python train.py --n_layer=8 --d_model=128 --n_experts=128 --experts_per_token=4 --d_expert=32 --d_shared_expert=64 --activation="swiglu" --moe_layers=[1, 2, 3, 4, 5, 6, 7] --router_score="sigmoid" --normalize_top_k=true --routed_scale=1.0 --balance_loss=0.00126 --balance_bias=true --init_std_router=0.0105 --lr_router=0.00133 --vocab_size=5944 --norm="layernorm" --norm_eps=1e-05 --tie_embeddings="early" --optimizer="muon_variant" --lr=0.0141 --beta1=0.95 --batch_tokens=131072 --seq_len=512 --train_tokens=618600000 --steps=4720 --dataset="wikipedia_en"
Below are experts of layer 4 (counted from 0) of a mixture-of-experts language model. Rows are named router (the router's row for the expert), gate (a neuron's input weights, with its number), up (a neuron's input weights, with its number), down (a neuron's output weights, with its number) and show model dimensions 0-127. Each number is 128 + 32 x the weight over its row's rms, rounded and kept within 0 to 255. Numbers have three digits each.
Before each expert's rows: "gets" lists some tokens that make up at least twice as much of what it gets as of all text. This comes from a sample of Wikipedia text that the model never trained on. Tokens count by the router's weight.

# expert 122
gets: " was", " is", ",", " were", " be", " are"
router:168051109109107111102104155163095092099152140114134110124135109103166127133131085166149121169128115148193125128151044133132094129135081172165094108154125173111087098123167174125157129079139126145129134210111095157128160131088130064174133106098143096161087142186207092108139134135116124105160122161117111140086106124158117107193238101130095099109106133130107095122168101088104158188133
gate0:194124119125102145189127153168140121131065174089153108150137147107177116127149086129162138179131116105119153129140156116140170042152161165122100148158143122145111171161147120082158146153102131138134160136120134059121145134119145119109144066138116138133138110075145105087154181050096136100164060148074027102128139087098100156188117068188121152140096107080107088172099125158107116141133
up0:040117142052096142133163109156125086166153096127108150119153101168137126112126150118074111182108054128105175115189111163119076133096170110115064113138160116110090085120078077086159129182143175189082154123136112127157106148191121109112084106104077102132160138106110187121164104169149136135158180101104120094129141179123097130154152164131121154078182158168163155117156155157138119107125
down0:132142088143112171090130156115136082156137122106130101121163125123125130128078130094124120104176178179143112193077076114162031143140137125090118137130103172157109111137139138140081162075102109140123120089140146185163155074199173113091119099216134153126124100135093091168094124151128138127148097102059142149142064123102147113149110184173118082096108118156178148121200158162072131144109
gate1:126089118142160127120120095145145101061172196101138132134184050063177088118170174196170107160120112143143105103086145094127099136142096122159146150160198124095097131124069146148128149094108133136201154200132110098120129149143117120142109162066148109153147159096132073120132128058099050134106145142132138115127139146163113098097110115173123083096114168153148146117141140143079150103204
up1:162085078129170134140102122117145110061182092067099165173161065102081138155093097201163127100128141124117110128180092135102152146064137107178197173150131135087172126109083156166098117133144119150116084146123154131118152130116101163150110132183099085089176151146157111138174197156136092096089125154133119178086112124175104121137095099179167083085112153123127134104101155181122124085099
down1:076133181140106083130149112132146081185166133078141126137196161126156067135137107132143140159093135182110173150102060148159158120133122110042107113081150155138100158166109123155121148149133121144135138140088109199113188087178100138126135100072155103112110133091156112162090057101123127166168118087170105130082079123136161117119130064134122134124116161107144145137048153178127198135163
gate2:156027061080115121123127158131156129068130132113145167067140143117210157175132149132161097146106124132096126054151107068094133091146088173137123138179115148143144133072130184119138126143121130088137136165120107086118125159124113116191105113132163132165089175141109044110061186090158114121137131103147163153158137123108139146165161091161124172105127122104096150081148197086144114135126
up2:096124139143129111128097109189126112150156128134111116039133119110126215122120181114152139143117149088096135123124112183139120131107097114108163150175199091114126158123088126166070125152086124113127117141112112112116166174125068124111168176136133177104156222098137187114151138048061127157114130080166086168120172140160108089114135139119116080114109131095100065145152156172132172077100
down2:085139150141076180070144113136127095058150142124123178124128083137122109160106149174147139098116091112127113082141125141128171086135121184140131131142151083162138136123192166040103124065113150133125180113130131069161169179134131098179143115171108115140146180085098165132118194164108158115135078129102179112154131078096089145133127080100159185117138085108130110094059151140185087107156
gate3:180114150087103154060147104122187139070124144098072149118122107157132145117129081175147104194149102130128141093146057054094112123099127182163134082100097155062110119165149143156157110144143125166122121185128120140114124186058116074161088145199130081144116145114124102117144132155107073135160103163144137126139160072126110118161107084148114166139168121145096071151110162159165176159173
up3:057158132132082129112064198133048101116122168126142133126131137151157121149105144093116143125132156112158176135118089155177157149125148117117137117089117100128135097133090044030088179167143137104128186147152157072129120107147135171138167153077155189159127103087181154146117102106210145116158184101144137106124103149113176109142070154146156141122079101113116129099136086140071126116127
down3:165126116144106155210171104130132121122085100096117097083124099156117100113138187115096101131153159109135110167146125142096028119133155066154106124166136167160143152053201216121156095064115115124148112110107130149113166106160129128167144138134163162103148064159119093090112133104077153130118085109127124162177077159180083138093115155123135140088193110129117113188105116170107139135102
gate4:185091104114058120135106131133113111080197100121116132120161163152106090166112068126135117147171109155192128108179122102128152057114146159193132160066109128102088110132150144087188132194109057144151091129128139137098181123103131162124110090154139084112077107159164155118174158115103140165113100114142099092116144102113125092135185139113110111114110158160126105158172160103215078180147
up4:082164192127137094207136106135127119119084159165173148137148159120133131140151124125063141114127087169069130169050149086121065184141155095105174156141130168157109107107095135108135118127098101134082120096096120119199116090127136157086154168140097179142138080067068086130149123133075098140138166191099097189162127137124108113115107150111143171116097091152178136161157093151107178115101
down4:182185081200142153113179115175115099133115075101137090156115141109129105193139112131122130082115136061109138136159130166110016107122076186161089060129143107059142107118151126157116207164132150119141122141112091158112157116129145103088155166155109102124168103114109176077177098098159151120126124124138144083132120159135098149127108128118109132150213125136101169130177107081096143128132
gate5:180108124120102105176111134180112136164062143104115173183141115117169174094161119132132117146179046149153143086149121108104081081135172161125108159106137143080159111129114160146123113091040102102136156097118202171155148122104091161061132090090121068132128128182142149067098155101102137148102123138138099175104091104134144092125162131133096138127190145129197116089143096159137147092179
up5:145123130105141103178088135113106104138068142136107099110189091149123100125102127212117091115174109104161144099145197151175158139147116117178064151141130100164101109135137118118074119068071124113146148129121103124100147132086115142179117122112186106122175216146146136139134226119105162155093166137185096083092064104115131155099131072137134187138121133063115151130120129078123089133126
down5:128092117159127153120147136082171114155096140117118192174094135086103189113122127136118156093145104141102112167176144133096134082133118112088121112155174128125199128154112102119101116166141098088139146092113138168147061071141139204134094112151160145108133101124113106093156121071147089137106079207128124138161133073087108214134126180069087139130188165179106157146174144124082121069110
gate6:096082143148126138133073093141101140115125153163136158135150133125117124134104127190175092129123142164136106134095168104149103096112116128126130178142103080180056130082148155054104123100116090140099149089084092195156135178159134178173134149173127084152107194139141111103082082102167134177208175108090133150122122153175091143144169067089082104115126153165185159102099136112092075131138
up6:220193147078128136106089151051070098158156186102137151159177139148125114127146089090096117151086133134097139185129096147115115158136123111118099088120133170137089094077115128153081141170059107056139134139157145106108200155126171143104116103107104148098121171108116113179139148114133101096156133165162204145152112142156073123121144125141185127127084092129135081134131191137136123067130
down6:134164088216109216098155111069113130143105136109154106134143073181098111070099140161165130173193195111136151123147110117124114111111158076154137122168126167127077138153157141094077067179086084138122130107153183093138102134041072108168113102135167127130121122104136154104095138162162152106135120121109147139174121129155105106170117112161149119148089141101111111176097063088154143163118
gate7:156086132117217120177135135158147091153130128114140099109168100157112083145150146156045088209117100161214157104126112144166067117131091190116055089125126113147114131123089082162164129095072102099126150194109101158151101104099130153166094126093195123150118128150069147098151141147078120133132118186126128117123111141143116128113158111125119122103141170099091120083154100100152182168162
up7:115107083075200076143086144134126117130130151178168169133191173125109183091087178168154119162110094175185136140171097145159121128131122156193149083128111131155101092084113129152103132088080063101137118094144108128109148137107099147171085165105153117140119140132139120094159137145080094184129065146131111135088112150077141121174159038163111120125102131167118117156152077091154128103194
down7:083120157096102092143090150132161141089144118104151110120064110123094113168174159130069113148130051109138124177113107149121202191117168113175073164126129115147106056121133122147141151117159140156139100078143101084069135134188142119154179146128105140172103137109168119112157112100124172077194156152138095094061168171134161190108113133137151116138083100083149158147168163107073136099161
gate8:136087090110049145149091100146154105146138142125190079144205155118191146117156101150149112169102109111157207142095124101129039104113160140121113184149118180087178105095124196176134143105132123128051176150132158150119092096076133133141083165126102116160110151178152120103094170118091145116122149131154085144115143153136107047122120104121137126102168148145140144100102169123089169101154
up8:140096118083087108149117136134081067137121205110197141159151164150135181121127145169098119135095103134136105139127170080044099144130146067150115177143147136132133165170132142154156095158112127155106098071168142109151120063112116153161171095071139086154179123078134098115074176070132154095161131109109038120136143167123147099164106120134151112144180111161161127150109154127059099157142
down8:069138115123112112129120109093141109173162167115097075139123087153126123123169117171141128073175124187078143114148108099152080161118085140122208172194099129091106086121141124103094099135134097100156183143092155125152141165138090159118120108150132160123057163094112100118087113145080129149148149081027170140142188141103162090126068124159106140134186151119122162173164121159158183099122
gate9:140091099124122146151098097108142103100094189075091158163121131067159100084097113188104132145070071102177149088147093108174143162115091094156148106135206128104137118168118157138191110112168158169137175149126136122112126144150174106157118159098130080136081123125151113045194135123082159119094119162159142177115081121105115094194175136132142143135124162075176107176144111100100144087112
up9:107099074129098114126078062134136088140143147133091163135135046134119140164104107158155137118108098169147169055124108097137163157140150137149196081084116165069121179114144163104166058130155107146118148163129105130151149173158096077156157097116163051132135130106173145150164150141076142123074126084157115163108136140123158124144166134102110087164101099129147124065157136078214118113166
down9:149141125082171080092223185069120150079160142111159089173106139127175121039117140126130148090176112122160159125108108100098147065121098084172063124118136061152130171122179182124081134101139111183171123157123094124126122142132157085174082130185162075136120099134149131147123140147140140180129160063110112133114115123120130127138089158085072100133153173146122102137180125120129153128147
gate10:152103116064144110100096103135134161072102114088166178117162114171107090103119132168143140087137130158104123134107081155151092124148097101155136189095139124137154161143157087071076121095125114154141084193095146132140127245122140125159086203095154160115118160140094160128126105122105083156142101190157177128114169116126083115199112157122126119133137117115127161105133027097121111172150
up10:147156152165119157167118148095074123192119173132151121145110115056112098150153133147137120156093115120157149069093169091079157156149152077121109083116104149087117093122146189085106126158086113132127156111192192098087131083138062141081176101133131149094165130094139135131140113140102083121133107146118110176139092111111107169090087088126183182051159132146161139151166173165142205097133
down10:067100074128106082093174118083105099144119129164127110153104150153095166112089173160143171069143203144046066131099145115132074104121139153102112199148111123139120113121151170103107134108139142150208104139107116142095122087181144129154129182182157127123108182098156176152097150140079107167097129096125106191157173081127134123164160153131121127142124137124121150067124145127136087175061

# expert 120
gets: " was", " is", " he", " were", " had", " to"
router:134057121139099075112088136145100071118122141113105153140130120092127205107200100177154130161138117104170123151181112198121093066154112140133176131129118151102104116081116122106154098079145141145112153216116147124110107115066138126126163159075117109143122118144150101063146141148124095087216106145127089121121138111147125135208207099125148110138123126144092079146177075110088150152121
gate2:126058130121077165121137111132098139178130143210124140127104109143195104142124099061117079083093139120119193188145140094096208198117144117117121167170122172136106127162175088130136097133128112148119102110148146155091078182155155105126159130125138131149154127069186096154159184115079173079116117134124061088094166127109096104136139115106106134176118103184167090098120125108141105136082
up2:085142073123115151123145160105119155160034129171101133137151111191171124112091141168146117140105133110081156071130122082134109152139158035121122097147128136128131153143113182149096109146096137102148120080123146138161115109167082077118123174164124114148143195116153132084084166128156110123113074113131154140172174148127123072168129124182167198109126117016166172123098139138120116111174
down2:126133154095087096069130154149102118149100145187094104145107150065115039181103131148166084075096168096148151160115148121145120150073132132153091122125125183151097110127139124208157127107152146129110072108136105165127142147134158136108109109125161147115214116139091165116164129081092140053156071146079142145146128126109144178133131138130140157173174176141165141098084109155040086153118
gate3:222113056126111156145124174087130105103148176087125090164191113132130064086185134205120157066182086094168120153120178139118153139136117173125127151187110120053074114083097158141108148146147154154060111162155102155129159127109101136096115165121130144122080123173180092097133148124111114091139134119129107159150100129169102122170108110188101100085125144144095160115102158092131113130128
up3:150105164097101078164096085148126134147046163123174150180080150143083200074141136120086167139123151146097131111154157094136141099166139178096153166073117142149127127120181199123097051119116137076110129079122087142138175150107153108114089122154111139191108143151112158090106098114095122112140096105180085167128105142165155070127186147076149135132165140093168108174111093147116155159101
down3:111133116141162136099171071098114137122130122101112130199191126107132143138157129191121113142116173074122082174160163153120126119156102090134197159191141131075106109165135078135103104128180114151130150179137103089080121116085082154185088111104095164092148118139143132104106124122089127097142126112111079127157131133103068156154078155077189148173170099115051128163202117144154087161089
gate4:249067121097111121121104121142143083122173120116129129141151132057138189169085057154225120125159110064147086150121104150152103137092131144156169156141151121113105135104093146108082160168141090153126155176176143158146119147082116121122154152099147135096140085110106169027171097103119103123150120126090089141157107110167131109186159097130084095143103106122123125137153130155133135152105
up4:143104102147084205133087111093081089085161176035135124134165148122164058091125140158163153152159140105151133179101165082147116132111116125154150178099169135145138085115080086112109148145114115132138122136127160107072137153131115112149163116184088204137166148117086086182097118075121121098128097075149106158150178114098143124115088115160101172145054106114187105145176156098145140164133
down4:164118107106153103129154141131170171115087142203106141151156093116114143162090124102105139130105125088078122076180135125203073107118144124096160085193181121132149151060066115136131126151120109152142120143152177125101150136082079173091138148108154141117095119084119169092124125082141087107161160138162022088140157193165155148143134093145114185161145165118113075129083092131156101124154
gate5:137124131143103108148102113108078070154069134130108114118135100134141154159128136193117132163058116104140152064180109117108084121188179091109108160109095082147080112111086158100184085120128169148085126181150169168146103114106100184085193162105126169100077159140080109100087166171129108115183108179131132131150100120128162119163151151124175104119112112083133132165203137081131152073147
up5:132142209139144121134118165151087141097092096132136149112135134118077091097081068111119164142131125045095088147172098139119142168065176147104148126139192146167112109117095126158148121121155149164148113145114152117146103155099113140155110117118102094114114131074092122093160114095155053185121133121103092094155187106124139228153208134067130136158107097107106120142204090108129110180148
down5:200167124174105189108188126145180131156112103181091115146168116120166114138094145143138135112173142175067171122126161123121067121133152124085070079095143114068129114181196154113164161113078128124159144121143061082107112164119083159080086117171103096134128158145096107155165065115111147175166121089051136095115152092108122133112102204145116121112151103118138139138101150128135110095128
gate6:116153157174128099115084111128079153182132157106114113173154099115110155105102138144186150155126191150169118110112136094156137132093092158094146077090122125074161147123072127130098131146175128146101114153117088090137115099077119117164059151176081161144079116110227149115179154132169085115127074156153124132161163124161159076155160126113109065086158097089143063129152105086152135184162
up6:065120126138109108079109108170094125138130192138133126112146119135067140064169143174183188159160090149158120144122149162119119075128092104144117163102169175146145145081132122132165081146131129147073197138060118105159116096105130160130098129162072146174136147099177135109133125153136057139086078169117115118109115135146112121167183139116158177106129124108142105141091031108124160152206
down6:111112120186131123068116105113096128162155142162091180126138117091146123071118165088088140137102121133105158148148157133147156100131119132188113137192132140138122142136099095136068131137125079118133167150127119108132127146158106162136123093100156123118150148091128129159138090160133129101142115181091222141104197068105226152155149121178104080176127146109116118146051050132089133035097
gate7:114133148155149109140090126110080101144090195131103185157150078119127161169150094174073117128095131113147076096203158136193072137147100098126176132083146149076109123084181094170164060097141118163112117144131164180087097165116126144108111105120113121133091156099161079156150139139112108132151083123153094115098113118159106143188151137149156123073107115097116069194212084109135127133114
up7:155118160166096126167186166171100162139137105120146069149146155161130138193117168114121127123138043093126126108095073135106096117104135146130113141133114149169107154142136125122134202120154083115145174103057108186143066071090132163195127138094124122124136137058082115114088157110177106154108182136097112057178085094129092119147101114152116147123184105121103141110131197110121128157189
down7:114085134060155168147110095113130145101114097095095135082141102098129168064160139067141103164075141146170108132167174149060174151134152039100127150183161186156151121093165159156093098121112177091156145102113163096108164123170041166078129125132109159140117145103143132086088137156149141147147122059161130148174114148133137122138173109136132104092157118151127108142202078121152122110157
gate8:160114108063158156129135152101080145151069165113117168118105068112118148085150118169105142149116146157152131093180054143124126140155117153166154174095168113139058115109097057138160114125123116152209127148123121117156121113132116151108137152128091118169114137121120105100139107106129097139137097180126122098128149148081091189088179087144109082120064099145087138205218112104095151183184
up8:083106189121136104086155134087092146062129180120107124195153138113087072190118144099123158137161131158148129072080164112127183119142139134127128092145080128101141095135134185123102112180121152129102118123144107173133115210131066151148158150163122122156060092115128104153157067100123104074133110112107128188089186110103067135121098132157166155101164152092105125175165114072105123151178
down8:176146109177135073055135064103174099181149105081103132063140101170131099150156133181145154133152144155146125146110117153133062089169149112111130159120161167063156169141154166000100087134105138091145144121115177141117139108145100105122155118115164149119133131078110146078110151207128140154092077097071156108156153081161111149112134135176130113125150130130143088139129126120152146099108
gate9:144109044072182107100161124104077086195075173136106102110136129121101147057176095115129135203117153137090166156199105153110106173153134090111146133134140195111162068159107138132136077094129141137095165114111154130164132126119136077106159112125110084118108128133154095104120159141121175139130117179164089117110075112134150142145168127083100193131103118174070073112190160148111113120126
up9:156111111100118139081111180168125082066146118141170205147105167116162181106136108113130114096131153127090126118135093113125116094141090113106077132167166156103124096104162077123129149127136122110140129075144161155067155133168125175176089172134158126079179104195138192132138084116115059163141127205155134154111105119116136082161118143132180152168149083116191134131063136114067121103072
down9:145085103153113135155161103158198132143108118139145165175116091122117114170134160076111101109093127118119126115059162174155177108129121169131110162133113099142169151124147192098060114154126102129169120085123085159087148130098126119155211101209175095149112065123109017134115123150163128160152159068105157115127136150073137146100129108174083093151144150091101119137141096099135157122079
gate10:125107142150129128066123079092134073114108129156139121189149107117083194193119169130201136128134137135126133151153129162160107057121130164160152210154116094193118059099114088105128123072101063127137096188081119117131120155077106131140153146106138096135103102119114132137155132184148064116136150158122093105130136119117118164136194129116147094070113131084100132205184121121098168091134
up10:130121148220083114080123141091129125126071150084121140153104108133139127079168146144175114124166160130075073156117145090115103087143171144096145169131140127120154172087186107085180186151170141130100106116119125099189144067115169120183176132079115146109058095131128104080100131146101087094137110127116149100148108164163103126097135090089099206141126129162116108170101164206122149138158
down10:164145068094142139134139119100167161125166096129190160112112090152206121140146163151109153137135109114072143114137143107116118116184117144108169164180150117083145180152145158137110086167075109127120161204113071144133138182170130105153160127141167096134176109137115135140143137092081137135076126107067208110072120135145146114123126073094116076128127090159084140100090164086127117071044
gate11:139064104170057101087130080169127154122160148109174123109144096106136172129141078122157077135111151088118208188165119134130109157144113157182172156132136107132115173172109163131120098072108175178087138180089108152162119117153121126166103159094136137129097110133144140173145088129126126075085099129146093061114161104159132107176114078103059082161065136148120119161193096107134144138092
up11:154084093116142129161075072116109120165126120077115194121157140114148156094122113162151144109142115150191109144091203146169156168195149104199162100098067085169158137138130154186115099159138069123115142086096125186120112094109105151147138175156143127119108170114150114099123094087106120099156079122110045082109107110109117131149121117153145090060112084134150104140168188081127134144176
down11:122162160119164078091099145126140127139118088151181096124182092127154132131063126143099102168179131081113159161126104131113153101090049166139106187172166135152083109092136117070116155087107150126047101128191062088182155109182177117089109135151173101162101100128178098150125113121155158133110130119171164146176154086160123151094106118108110130148132126093105128175182078161121117150088
gate12:122111117179157075113042184166131108109171090177117109132104146086163186144176165097150176128169129123055106161127072167061147112140164086143065167193130151134152116064145134125109178091135112122096132087132149161123136051115179134121123150113129083100145138217107078111091148122103159138150143194148145151110088156112120153108136132134154116133118099149141156112098114108114133105106
up12:135157190162148134102112130102140124121141121093125123081052133111175139161103119192074141128114149160083153086168129094139129119173105142123209079080115168079114150100127146127195076140114146177183082137117090102135102102130116091104160116072129171159121145107143147106127123149077124091175080150162067121130124126093129087180132089142132147085139099083196113167171173102114180112170
down12:055096131124145098169119089143155092108176103150125124144152135112133115102077082124133165141115109079179093108188137163125201110098138167146140093119140155082191152112132123083140102146133148085117165112131095095138096153083114127077155079088120152172106123125144169090139120130100118083187136109148101114132140211104105177117112073189181132139136123090146109101240136148142156135179

# expert 83
gets: ",", " and", " or", "),", " &", ";"
router:133065102101047116103067150125134147124048071133069157179117097070176147150128072156156112159173171134136091114155069123102126069156128151138102111191180185131092118162187174150119126129128155134143141168140125099089106141099097143093125115067139153158115132172152103113159104078164122147185127131106139132124143093140097093143220103115160139142145145141123129098141089128122177132152
gate0:099052131100129092100087183146124141095148097097098153157083158159089138130143130113137127175146178146097148129125091145145111128114203177152107140143154090085082126174166144105107115074129154129091177148128090157137114164121148131097150181152112131165121114111113078100159116141081174124143137067073118134121155132124122083076184140152122195238130095150116101095073148108133179184124
up0:153110196100183119125140097107188158093178160128141136135128155186116121093182148128092143129094136115117100114106160174157080098149150130112116107110132155121175170107126048076101185120078171095117096119085077143158100121173130079156062104127130157084176156142132140125114129139163067116180149099152092133116129088168130192157113095117139110123075168090096119124201095174105080116110
down0:129162121113136166128162085128178095144148080233106119116153086053143099059159112133124139114093173121160089160135064158075126192145148111087107127132112116107078072163143157165094126128120126162147099134134211141116115124098106150091157134107157123073119143110159149133187157144112157145101106161183082124121103093178154103115189107152122086095104128098191145090156098133132102167120
gate1:131134112114105148124065162159090163186081116148072166181140076115165094121099119138197091105158171108147128122073142117149133136165060153116154058150149161133110129167171157188128119144140117083120148135159159159108113071083134146171122121119150099114108073108130139136156162125106169164084131091112191126161117114180119036132099098130173132127088102179155150057113101104173141124147
up1:146168122086188089177182080145160129124130112202139141201131140159126098145149170125072146141116118124169128133077125158187097147138171097173086126132088106146113148104134097048135153100097133108146144118099100124166137062187184114143137116145128136137071152167135100138102069142180062110148120139147185117109070131110143182176174128129116110120125132143109133104085093100108138136044
down1:155146125080108159122085090164108149137166151095094082155088110207121091114108164128201110161121159060157082122152133119134074146133156156152104096142082132091121198093159179144112101165095172100115133172125175128143168150087119135142168134060129151130159160106106094160109151150110085125119128067172172136123137093145103082093079122113147119120111118136147135133029134093126151109205
gate2:134107104122067134116135076063103170087107154069113184123168083150145119126134080109052132138122106106174113132214147100142140067156154129141212125144129160092145088070166102099156048127102142141132133115167103142125109151140112184155167144068164151137103145148148134173159108115106114096162093135164129099123106072098129099148182108129102147123066093149154110192166136136146124148143
up2:093165123125183140160139071014125161096103091131074079148123123150099137107126125175107129133109127144150127115141135092171133190097159101107208096113116154125137135100102084118120118133167149102143049081151128104070143173124154178168133154118124166163123184112169098107117127144167124111166085181134164125208144112107137099166155134101115135127116053152187104172128118116087115107098
down2:152152057104077164126129156157125147134098141121090149148135167080083088120140115070117139086133078098088138129149120124110146046185112123141061140134100118154154130134135175122061118154144147140170135114092099120076161100197115146100108084151164115126097087104140178110156145125133142175136115195198161147084125137149141195139097120150122149109198183136111157098079095174128158071142
gate3:146113079074165113108081113206166126102082068131133130145104161088137135166139172139125085169114142058083170084115172143201117107189141120126134216121156118102102092137103156106094141083044117156116136098117151125136104099154065133109173106148130110116112067160171118137178123123118145162124119131131122180154056127135141150160194098132104160136127125129148187166108097132144142097132
up3:039169137192159117178198113108071088132147175125124087139164168148119119108124157079112147086136166109111148178130078157079129109096118154119176052087119135139127152087159141100162140148182143077183163097147093147165149165094155142174130131127140078129153107133073180135106132118143118119122107166110150110106205131112153093110094114138119127118112089107139076114114190147102098170072
down3:140129163129095118170149102075134129062105160161159115140089079154139158110168059139155046110155132200126187156118062081087128095113096182121134177120097076122142179081159133093065160143139116141081147093120144064136167059155147109169158154104142146150134089160153159123121150122130124141102157171119158128112137139125079141118110162165172104142140160114112089139104066132109110189154
gate4:097101112130123165111134121172104153114093097112102078119152112076137135115116139085139132136148067122085076109150073144143185100133133131161140182054135123082170110142160064145146177144186096167130166087132174090128097165066093165127162213068105172121126117112107135117153089119108131143191169093122095095190176150104089136147136161127150152159109168114091139102108114115146150199157
up4:123097118101155146104093126112165105159066181110066182115130128116137136161102089142115119134187087077116113044113075120156161091094111178160112127094157172092160118143168107143166178164110145081144153132119142170122086138066098095083155124086151158137094154135136094116179107104118167203134153135108173104100100181128122072153165122110184104148131188105120148074127134153133183143170
down4:125108109081116077145092162079150132139132132132159135168190151127152081086096083080150165140118138151140098109108136120153152115119125043157076086157121144164147120141129239105121126137066131081118127148120092135108186128240091137196110049180089131154121143141143182125103132132140134147131126108102153141101139126115095146134071153171135154097122082146129175111095115166116163131117
gate5:073097114099111057111085159078132147125103172163105151136123120138202106132152107158231170155122144149116117132113099082130126106106136152213119104190143162135099074116117138110107113101168183121098089089175148105098116114127185140140176161139161090124133091181117116155098139132100123126134129126091188135136094120110125108093157190084120174161170132061184168090111123147158145092109
up5:134142108113152119103116097104086162172118085158182117133146093133183126158145137117148092082093112138139096135103155163127150105102105082183119137177105161189187102123105132195125100081136143166120099113136129101049186147144180117173074109104123157095084161195091076156159186108138097108109156179096177154088071147120147182119105127099145119146141136058131145150146138129122083071112
down5:111151108131107152166145118135127086109191147087142081117122200113103140140084138100152141156112109072082116133161114060148123192127148124087114098152159128175120115160150109131073150111084129100093177106204152152052161108196118075136136115084123123114169089105156120132118186129094176151074139168098169133150100113162178118159148126108109216095097146087131161142123077143157140090127
gate6:156108088130117112102181097127134093183109135110104114106125123107087142126164069154157113092198131129085172107120142157197160121082045126171172170117138171140091147124094140173157155093174168106109081146128116160130120117123156085133135122127122120165073149081148144129142138120191029114111121125142103114163125133171081131155126088145083149152128188066101117165183072131065152131112
up6:138160169140093129092159073031095116148133123155169159043130118098124099064160081086093106135188165129171163145098130083157107124122111086148149114081148131127096121127134139105155137096102126128148089081161180164105093188156127109094137133188129163105132142135101141095147136099140159163112169190180124121154109093163146094155156164154097096059116134129080189138162152134093155078122
down6:147145154174133128117127118062132131082132155211149181174122092124124092094169117147087115126115106108102118096158083126096213185083094134162139192134109157186147131111113053160157135117085146092147119090128099100158138089129154155136134115211117115119184178082114109112080139157122124113149085139134107173077139101153118133102172132154136065091139109130192122170098099147072122149101
gate7:100138111177072109104149125161128091165140093097102084153128061085140190149146132164157082134060137134081181131112155095106101158120092146116113179117129207126118112157090100103089141116156202126115185146183116166104132113159139118145190075131124146108086139151123097151118120138136100172148087107134131118101115178169093117090141167112122160118139122099163145093195105115117020130171
up7:123170155141126124189083121087160163133113115164127116158130145100109090086107096110121114160132077169135185099139201131143152181079154119115104152142147152145067039084121094140132140154091140115120132129150158132090183127112082112162100046170144158102144125201140118123161104125090148133156124110124138146089131210181187104132136109149115124166188065108165144115079125140122083071127
down7:113166140121157115189144115113155106170171145121120118179137113091096122091138134128091153165128096093152102148098173113137089173076099097127090124125073195125147144123116090132136157137108080106174104080187113125104144150173157110174229138121115174125139137122104142120109114148168088094153189133100130128124095116093102137108091142135127121105121089116097186100255117170138061118091
gate8:061104133133151126115089186116129135095155117084152071126157138127092104150132124151140124175168207179090094100154101142118197106154121133147133156114144133079175103091206186071064163115130107169126153147118080111175110161148098115143077103126086104169145158163164101133054103143084139129133117100101084152095134115088137132170146165145089133146083160097101126181167103100100150173109
up8:126176175124122114125136131122177096114110166112085127161064112156095135143172096091169177138107100096135183134108148115170102106139096117095129070143090132206168121102097108122138104133101123055128110166116120105063092159139133136179152100056098139138145141110121101134152155104173150106139151069174110084164149130140163140085118096152105168099170145076082144120140171172142158068224
down8:139127156152136083085094117103174207125120161183149133115046130096137133178095089150165044116095119109178115095130125154102198156151124152201131064085102121120167101097146134133114073154149175074109086201169169153095112108076151157135152119081119162157136117143154139119178135132134096107122118131142155098086156123154149139076071128098129124172173108097147119127151134115162109084131
gate9:118102122112119110119082115124077150101155134168148141128145157104130090207122096122173122142139132110109091150076126107132114098186118065162143099166185134120149131161132153102129118077156088104184099093150174074146124057147166118145142116108131130131122058194070077172186087107133117166110133146124142131137221095127163120110154147070189151162193163099116160080156122129099120115106
up9:150121164129157095170110113144126112110139160136158119132134127174149122116110120174089055067099100089155109088187084175101134133094160176115150114056098133162140165128157147085141103146123112107125230166087107149168132115135112131066075122097098055142209170113166133141108166066133179122127126112147104115100161130110155143133042143131102121117138132154185081067134137113127128134149
down9:132133117156081182157118186108123111089142155161144092187151167117184145155083155124136182167124122120109075143118125127135100162118193174124141164126111162166082185091128144162099091101114166085089147149116132157139147139104121132105109105125138085120181127146163088088136099090124136125040084087075077046155115131154152151164111128114192106079166074117136093134124140069103160177117
gate10:117122069084193181161127125117181124074119178149091165168124122122148099121134079095103114104123165136188103169172125102073117124131136163095095145091173155149169150094172161115148088134105184096109183147138120106156127125137111125166122068048170158144137159183174193086142116155165146103094090157120122105090151104082136170124187106124103089114105054130117112129075133166146124122132
up10:149168112171128110109112150127155122185182077137119086062110117116167077134130159107127165129102161134113173203146071090129154148130157114149033114134155138148080107118069109105108117132137121132085122094129108159107138069165124159111126184180124096081136137115127060080123096133136138101120147151161123118110119130207141196117148160157174124061120165129121126070195152113086140129076
down10:099150081153142199164145077130121121112200078142197109115138117097132165130184128114100123053160163086115131141130126143143012109083142172133119132192163084108154088095157148213128144107139182093113096141159143106156132065129137146134151157111080125124124110183122110162103067116146121088115143143105140123183119159182109164114136103146117125072133099136091086147123128128156111115107